Experts of a small language model: 12 layers, a shared expert of 64 neurons.
Below are experts of layer 5 (counted from 0) of a mixture-of-experts language model. Rows are named router (the router's row for the expert), down (a neuron's output weights, with its number) and show model dimensions 0-255. Each number is 500 + 40 x the weight over its row's rms, rounded and kept within 0 to 999. Numbers have three digits each.
After each expert's rows: a language model's description of what the expert responds to. This comes from a sample of Wikipedia text that the model never trained on.

# expert 45
router:574520500593507522507449565423440493492477479451577500478477523448520432487448499562593500511493459492569488500484543520418475456505519558488483469506500550467418487516489569462495424489507467486491503476525515543480512478454463561481573413489462479456509487506527544511555518480582484475471507477512504529388489496498493483493502472503464476537541475478527550494506522519437537479490533529448580474512540543519512479491511498555485461511478520549470491527571451519525508567540526501543476563533509583494444475533506491504446532451493533469516498539548527483536432445549510541492642516567525550475580525496530483447548504492490518501534485493443478533503530556469439429523534478544556524496515539404512505523519550500398451448505461492523439562487468528530437526521382
down0:470490455536485554505556525469500525519544477538498497585534478491501522544574613537498558486519636557534485458489471559502554512540505436576502472480480517560523532449538531434480443450492551488514493513457489473534478440460471511495538503416489496450482471522519519474474477430415456544483530501448496507410594510484468530443491516508483542503458476497460462484465507540520545513455425488473529499566559462528497457509590424497488502517493551537492513486522479503501512463416547505565507494477466483453471482526507443500526501568504511549570531529502467570479571441525495476560549443508509513557465563525508565484500534507493496433537466454441541507521381524544515553444513524491490413521509527521435515502472543525523458495445489505455438508614536451478471495506486
Hyphens, slashes, line breaks. Hyphens in compounds, slashes in URLs and scores, en dashes in ranges, opening quotes, and line breaks starting list items.

# expert 17
router:483563451508429502504476539518491506594527492512599483431447520464486527528514475448531492506529466511566516529436485533452544531466580548555447415554547572515566492499532493476493498494457508482555456473488559503496522499555518443556527609448518517502580563540543539553541489433513500511479554464419496495499460522478554503488463474526570541491514539520528479532523497484540469530581569529519523532459455500496470520540506532486508557496407490480571493516566547473447420465499555556463446440495423520538514468516473531447526465482519461474450497524577475481471456423496511543527495499490458532483478537513462496576517470448580565523558491536491521518491529482524499483525488508506540432515515577436513450495484483523559558461491397462431537448466535460517462499506455
down0:511476507536449488567473539438463491433492510499545483466540527462552546513489523496473539499532488515498480476555610523454584471526530465586512513508475522538546505496521507529495487502513474567394512535467501448459556506486530521490480533527528463576579478482474451484556518517448448505424515514534412515519564533496491419443482468507567468485489455547449514451448560598547548543513496517489510511501475536470480524526529455548555435481480384523529487515420429491500492508444447494436530543467554460455410575443455528449477448562499519470455547459457436489501473525560481483451498479535482449528505451503545550471501471467437492428444548518469513498458527402460478539488458508528461486529491422525537492567505513494540451450481487527489544474457505523555511487544469
Copulas, as, articles. Common function words after a subject or verb, chiefly is, was, are, as, a, with, has, as in "is governed".

# expert 37
router:470444516535513581482512575458419524492526522553428511545526466484488539464475495500465514467516435537544551502542526503443576546512555488501487497498562500510494450545511496544540413495573538463507558504538492477529457495492543591529576444507436469479495503516461543532541494530456522483479499520507424537478460523519504617530554451509486474527518458516457535473407562487557529513482522530468556512538476525519505523569471501503454539500471511560599493493422475479544425522449438459547483506507483460462451459521470448463520516502513491467523550479481512528489520482507513496456479525502602480557554426516516489465480500427403453505460487455463475496418449519449514508557436543428441502489483399425448482521457505481555457536495488473484449551564478495486438443472496
down0:533532470476497472517490464514504481542527503519553440461412539547487445497497512550510467466489581505483538510495594523599503455435492439515419519456526520447455513447503525494557474556520588444468441470455525462471545445446436500425533584517479452542471575458455546470510567515473441519540521488515479497474481515509500473487478517546479468537570496538474491526542556508468445487521440482536557478456547434453492488487428555508547447427561465470468473444490544427509455469481505497462530402545507484504482499539493446484466533480524490487553520461483506507515598555583490489548505483472482452538467493528539531482443541495501471522543495486506442552536476531483530494475513378475453470474568461433434507454458501471441563460513525567515485540448544500447462472495463
Clause and row boundaries. Line breaks ending table rows or list items, periods, and connectives that start clauses, such as and, but, which, However.

# expert 13
router:554493506530545455463521497500453451541495485542497485513431510539482495463518507469448485540423514568503463485535515492560530502591501435527411458549514493388428514493456529506550428473510471493514471460498500523502465457493502610474488448507434466469546544473391489525491482445532476528545457496517512421479469471472469465512544470491489475480471488559605538543516493450536525467550526533454436500559511465430458478462628476514566523515526555459480498541484567558502533532550489455527516490494535526557478478442513582509525482500563499453519522470466508509512520472480583536493515491463428502476556514480544566481513502456457509521474450479505419455562511529501482493466555527439527535445515484444518472534465635488470543487418560518512486522508535450462508470491465
down0:507506486512475524533500486489603468467453512533534471563511540460567473503523473577498465420445455503485582517489556499472538392458540479424464596544464504533474520477441480463499493546465562483495492508520465467492481521456485496575566452470508495418459488517496517464532496532477456400471505448570476515497453496499522527494562468511506539499496540567471496534540519506522436566509538496466496480573519399477516533512540487492567554576485525492494497600480443555506507558485472532520473578508525483484524472554529483483512487484539500523590492555454484503476532529462583621526572440495503515510478457465455507469518473492478498506542458491461456526549460529530522410530473550486452526568523477427512471462583478483529492544447535427459435491498582515518501462481494
List and table markers. Line-initial bullet dashes and table pipes, infobox colons, plus lowercase word-initial fragments like f, c, v in running prose.

# expert 40
router:475555518483427522563615476468435498507453519511477490495450534498558474495581556561480485520478494563527490525486487520470540442536479503515476547441501550442479510515512427448524461477576515465433515542558493524577551537463476522427514482471559532543534490455457471545508511523437495527511497474559514581519474460494559482499533483567513553502527491549419543549484533471596456463430420560448507490515520487493533443494498509517467512493486500431499549544508490473536491510422552424504557510540510424397497541536464472532485494496516478525477444495469461544536533477551471538493500476514460523450520520516526500510418462559565426551518578485513526502472481499430458454479462444503483559550433444481437530471546509516576507549513452495452439517511572494480499473561453
down0:516530467477557503535466426472429524530481456518515512540463474565511465493545493491509574515424564506425525470440525401529521536475498469476464513463531576459441524503500476494554565519427431547492371508531537520510533479510471475537436488509459543545500541555583467493490517564541513508526505554452514433467536554486486473489444525498500610495483456495530554499482506460472503461519545563465443510578426514454538517518551444567542479476550576519495569540476515538463538512491491554521529526553478511478509485512447469489466454542485545464408491565496541493513483492464471551564488523558454489483532514498479521466520517487490495474560532492542503448458592475512435524443467465590505490518472532508453512486530448531439532458552605520545483539498494423540468491494454
Sentence-ending punctuation. Sentence-final periods, including ). and .", section heading markers == and ===, and the line breaks that follow them.

# expert 21
router:498537484557474524511554534487487544465494546535451485517448470469556499564435509533557526541570474522524523479517463492544453482560541472504466460538537511572467473499498529452543482597520485540461534536561443472437442505487590490479513492496425546460556477443410497503536445495441523503421565566489489442435512460476515444538553469583482524486583458525510514454552504405432547563453501568515509541441481488447453547460567488433490524421518536529520485486529521570447508481515465455530494466442504528476508524480453535512505490493524468482529502463506550464468513502486560441472475495515584478480488488568533542447457517487462538464486477544456491567486448549462541478560472559536552448486520548531507418546514498537502451536484458454526562459520517534476527511427543
down2:482523524494462484480541494487507497472382486531542518447512523452441458507520504476495500519450532469434525515491462480552428470466444485453554493529474463485512532486610452514498458438518546569461489446521470490510516494543469551463476472477470501519512505496523495511476519411486480523505472505475565496530500536539482547541516449445465576463480444506521468485503512570538498562453544553432547500507533524531469532546456541520533484436506455431507478473441464477592484456474487474488524533482471516513507469558491567505486443587505533560571539540466441464514560486558522474438465601441552476409430549536446576468574579504431478472469547516531531554449547484577537522521488524540549426467532468485561554544519485511474479437468516521527503479415521526508566556516500
Table cell pipes. Pipe separators between numeric cells in sports league tables and stats rows, especially after numbers such as goal differences.

# expert 57
router:534475476514459496498481522489501567457533467517478577478442474443515437510506476521543488500526535542535429567503455497497516558465491476451456498492494480462584509539526522544493513547494474475507531509483471507422447461497506464492474505566486524492478553569453432537465530493551534505470500525429512466415520526486522508518506525582520467543510501593478493467444578534446493522582609511534513488459477483489528515477493431490469456510443503533594551479511480559558495505569546505527494523383481499481510480511490505531477487529569507504497472494567607473494470497445515454474543470522554492448469543505534521516573519507523533624513464548466525425475596501441511466577537490491527468500459411426502477501440473437430518484440473453491455518522498449538508532456413
down2:429481471520553486527551473436545499517460581581461586522484478547581529494510526517508485458521486501525500536491504442489417397479504375456568472508491461563504494486501507423596467459565497491505480440493487480514493475518541484471526492553544498555517483466490583516412569501551563525498522472485536422498469503546493587540517495495540515466523481404439496475520530516539494449524566434469490441589469528544478428412450506490476498560522533501562461532491485470476514493498483510604510501473419512521487477508528500478472499484530497564536549497465559566450511518490588503483540502483479460481526477517532489504478488538459450526470495531478476500545461539524565510431417523463477528403478516442499513541575500508490533505507524503523548501509487494523519473399500
Conjunctions and name particles. The word "and" joining items, plus or, &, has, had, and Romance particles de, et, La in names.

# expert 23
router:417477503521530527465544517472455537537525528513501496595473513505476521554491497527511525538502495514513494537521509515472537494521533490424515552470405520455485556461517447516482529522489525482502499416442519497495546526464446501391540570488491513409525398500490484555505504480492602507487474479552551518504503553494468522547515487514572501540458461512517492527470457431460480507470565426468586557513542577563528517468431508491463575570546519457446467430563492410496557527554568526549509497449541463544502444515453438530466539423447484494527492486485528529433508578472451502442497578512493504399533486490486486528495497452521483488471514500503436481499512444496579498540477437491461434478588506442553506492428529485447528552494483476445483509517518490512533538533538
down0:472582579483458486524464523500496514533468490486473583502508565514467454426476480550453486516498543552568475462506508521485482469512462443465449556535524476522478506487532549516542545463509553492489535461536497510564502562516420493503524482527517462488438483464463556524496540498518551587505394448556496474552528560433571472517562508433529491435413576481468533602471521458458453519512522562427465541577464507511499444474529472500464523533488500524472555460476476445470575550542471475522545489546484497532519497511527501362506504528510580580447575519491520507527524436479516494512530512484488529367554496463507375554557484556523472515486488444575512504524524536554496485489523480500491510490483524466505506537550447523491508481464454537474504502490514519529510521498548
Citation punctuation, institutions. Commas and periods in bibliographic references and tables, plus institution words such as Press, Museum, Gallery, Journal, ISBN.

# expert 20
router:427495532514492502542539412498577506546498484552472593470486444534442521476455498549477469514533480494467483491566439474506497440528435396406474438526474415500524587501490530471488541472530543537563497490557550444536485550556518572577520459472524454550456492421530443478466515514488481419511545476503423521583560529467500514429492459423433484452472514517508581538558492519463512528534456503563485495476489492497472574478534521468459440501515487538579535445550572492551570511517557446457526573472478482542520539503444525508507544517495474477555501489536500550480459487522527511449446458457557485437523473486454511533482444579518445492493511495553442511484481466531473562515509503505513553461491537533544477487497499489497472532434423505520539485459532475494554496474523
down0:448493504566464451402506449520469509488504514486568471528483470529476519493463446478475476432479536498466449465471479459452487556461457477508451466492527509531562604480552494476539494412532520460474452485471438451446449543509415521466456523523492509498501456460490459478475543491516531556493429547536558528519490515470517534502545506478475479505465494536521503427491467522494552562485511481466527521487523530417451597453477455562430448445488475576506441502467546488535500527518532505537557578517473505621472505505555525456483596481466531522466514492550437417508411531578483477520434493502531515495412510524522458468480436504527511469519456494543553498513544506555443491489533519468494407520589562488472459487502479505490536448539438495494515491457512467526486557402558
Awards, leagues, titles. Words for competitions, prizes, institutions and offices in sports and career text, e.g. national title, World Cup, Pioneer Award, League.

# expert 42
router:471445534511511486483530540485525451472492521539457542468505555408509548519422543434485515419504471536445508541482526540580466525548545512454534503538518514470534590545555482547537482487463466504567461426495485596539410509530551519441521469525467525461575474410496554533482500479432452534440490489470547554465544526464502588474541463533497502483515465475447520408552504548494430501474456441459462473546517552478464477438465518502548507498456457532450466500473489480509508550523462582488449571506488518546495460447531458534536528548480520517561555471464485455431502476479507553471433536509518512467438454522450447574517510497491583437452501451538480545455426478484513531514512505486512479456538507491553447508486483497569427530433523496519516447550532556461476480498533
down0:482553496438561474533470486538508539611496521531448521484490461488439512535515413549445470547480474548498501474445504548528496533458477421486507473489563506436524577636484494515466499484540525521513504510418404488462523473526488482566565533498490430548461504445476514489509495442579481480446493452531495492536526558408476526517458493442461521599526549530450512479496499529462477506496454485569488522528497444502556573487456541507496516501422468448537463503461543519543452496483461502536456473526409516485484504556511504471502503497551460483461540510446594466472477473450500482537495546439470548417496585523550528536496554479495482561535474478530510470541521534500529508482465476566514525548436528485534529466499506508482432427449474497543510548486514525418602532481452
Table row starts. Pipes and line breaks that open table rows, plus table headers and numbers in standings, election and score tables such as Peak, Loss, Labour.

# expert 61
router:534512474483586420521536531465454465492540554577508537493548522522552569471448445525512560544511458458457549543449468554550524480453470526546546510479505491540561593472440511484508471407491519436479507497562475491525461522474466511487525534471494531474513504475446489529542471514477569593534546441467482573544516509454524598463452517470452508570533506475521451501520452505529474470609551500396479506530541462489507552551439544496533471498561539486527418444478496502560497466506527554497454504439579502534464538483523473477489525426564506499489482483494490514451440520502436506465449514548509538517481492434543527491451518525490538443539572525498501592432520548488517462460514528510529504448576468510522486520523505456477444430452495479445527474504465522547494519585440
down0:470573499536494493458539436497477505540421424498502507519429519495498482480512464555517532583540467463505400443560437567503500545521522463524469470486524511453526554473549474478519544455514504514542435463542480503525474433489539511510496469447456467530539511484480491480492554481567530434553488506511481481504542451504462572502461435494528504535507593532496516494502521469532485522512511515489477544490529512397487512544565522530491469431488490431447524527452449461480451476508516477495453543485509491547465408555507511515511491446468428540500405535512457484566527525497489484552539503570498469473482521523396534548467522489519492546447434464459523499452491596532488482551489432513524384444534467453476533447456435509540521419487465557467461441533465453520505568462604
Table headers and symbols. Table pipes, percent signs, brackets and braces, plus stats headers and taxonomy words, such as FG%, Votes, Apps, moth.

# expert 56
router:539487522418484476520594421529487471493506490470517517474523549419445524493459510545438495513476483513518575526514481508454529539492509459491508472465470556535524411516526487492518494534427560531487558615460510510543495498498547529565494433546552534444564528496541521481499530562557447539525491413466528470511482502537571447546512463450488555530392423445516480476528498559459518520469507487535472473552487421557546492443481517503481540478500510543465504478473485409464505458505508538518550454481450581420481536456404603576553514456536524508473527484532576495550507454513494511465482522457449505480515567472479441485479549507443489474479506477430507451538432551512450537572510488484539489511495525501505510508567491492488542539489468518533427511484517571449533549525545
down0:521475507556473466495519526504404466486568476513522501451511450489471539560502486483437478579491570553429448489428516497465507530483461519522478424497520569484468462545505553481460556486475547527533476497476514558484508488528517464394504519538479513532499554492486461600560510420471515531571523553549495579524495542495567515524470494558588478462463478510523576508553517482517433516517540478514555461488501469510452518576473558467493522476518529462506499471515566479511499576515515556556433465477521489551429528555526548501489470499476472489438434452503439505370520565465549495542554468462501537543459458561559475479562488514496536450530475539549490435515502493468492504383521425518502564534465558468468542478469534505504497513482429490475480526538483528527590483491484
Infobox line breaks. Line breaks and list dashes that start infobox fields such as Personal information, Born, Location, Coordinates, Scientific classification.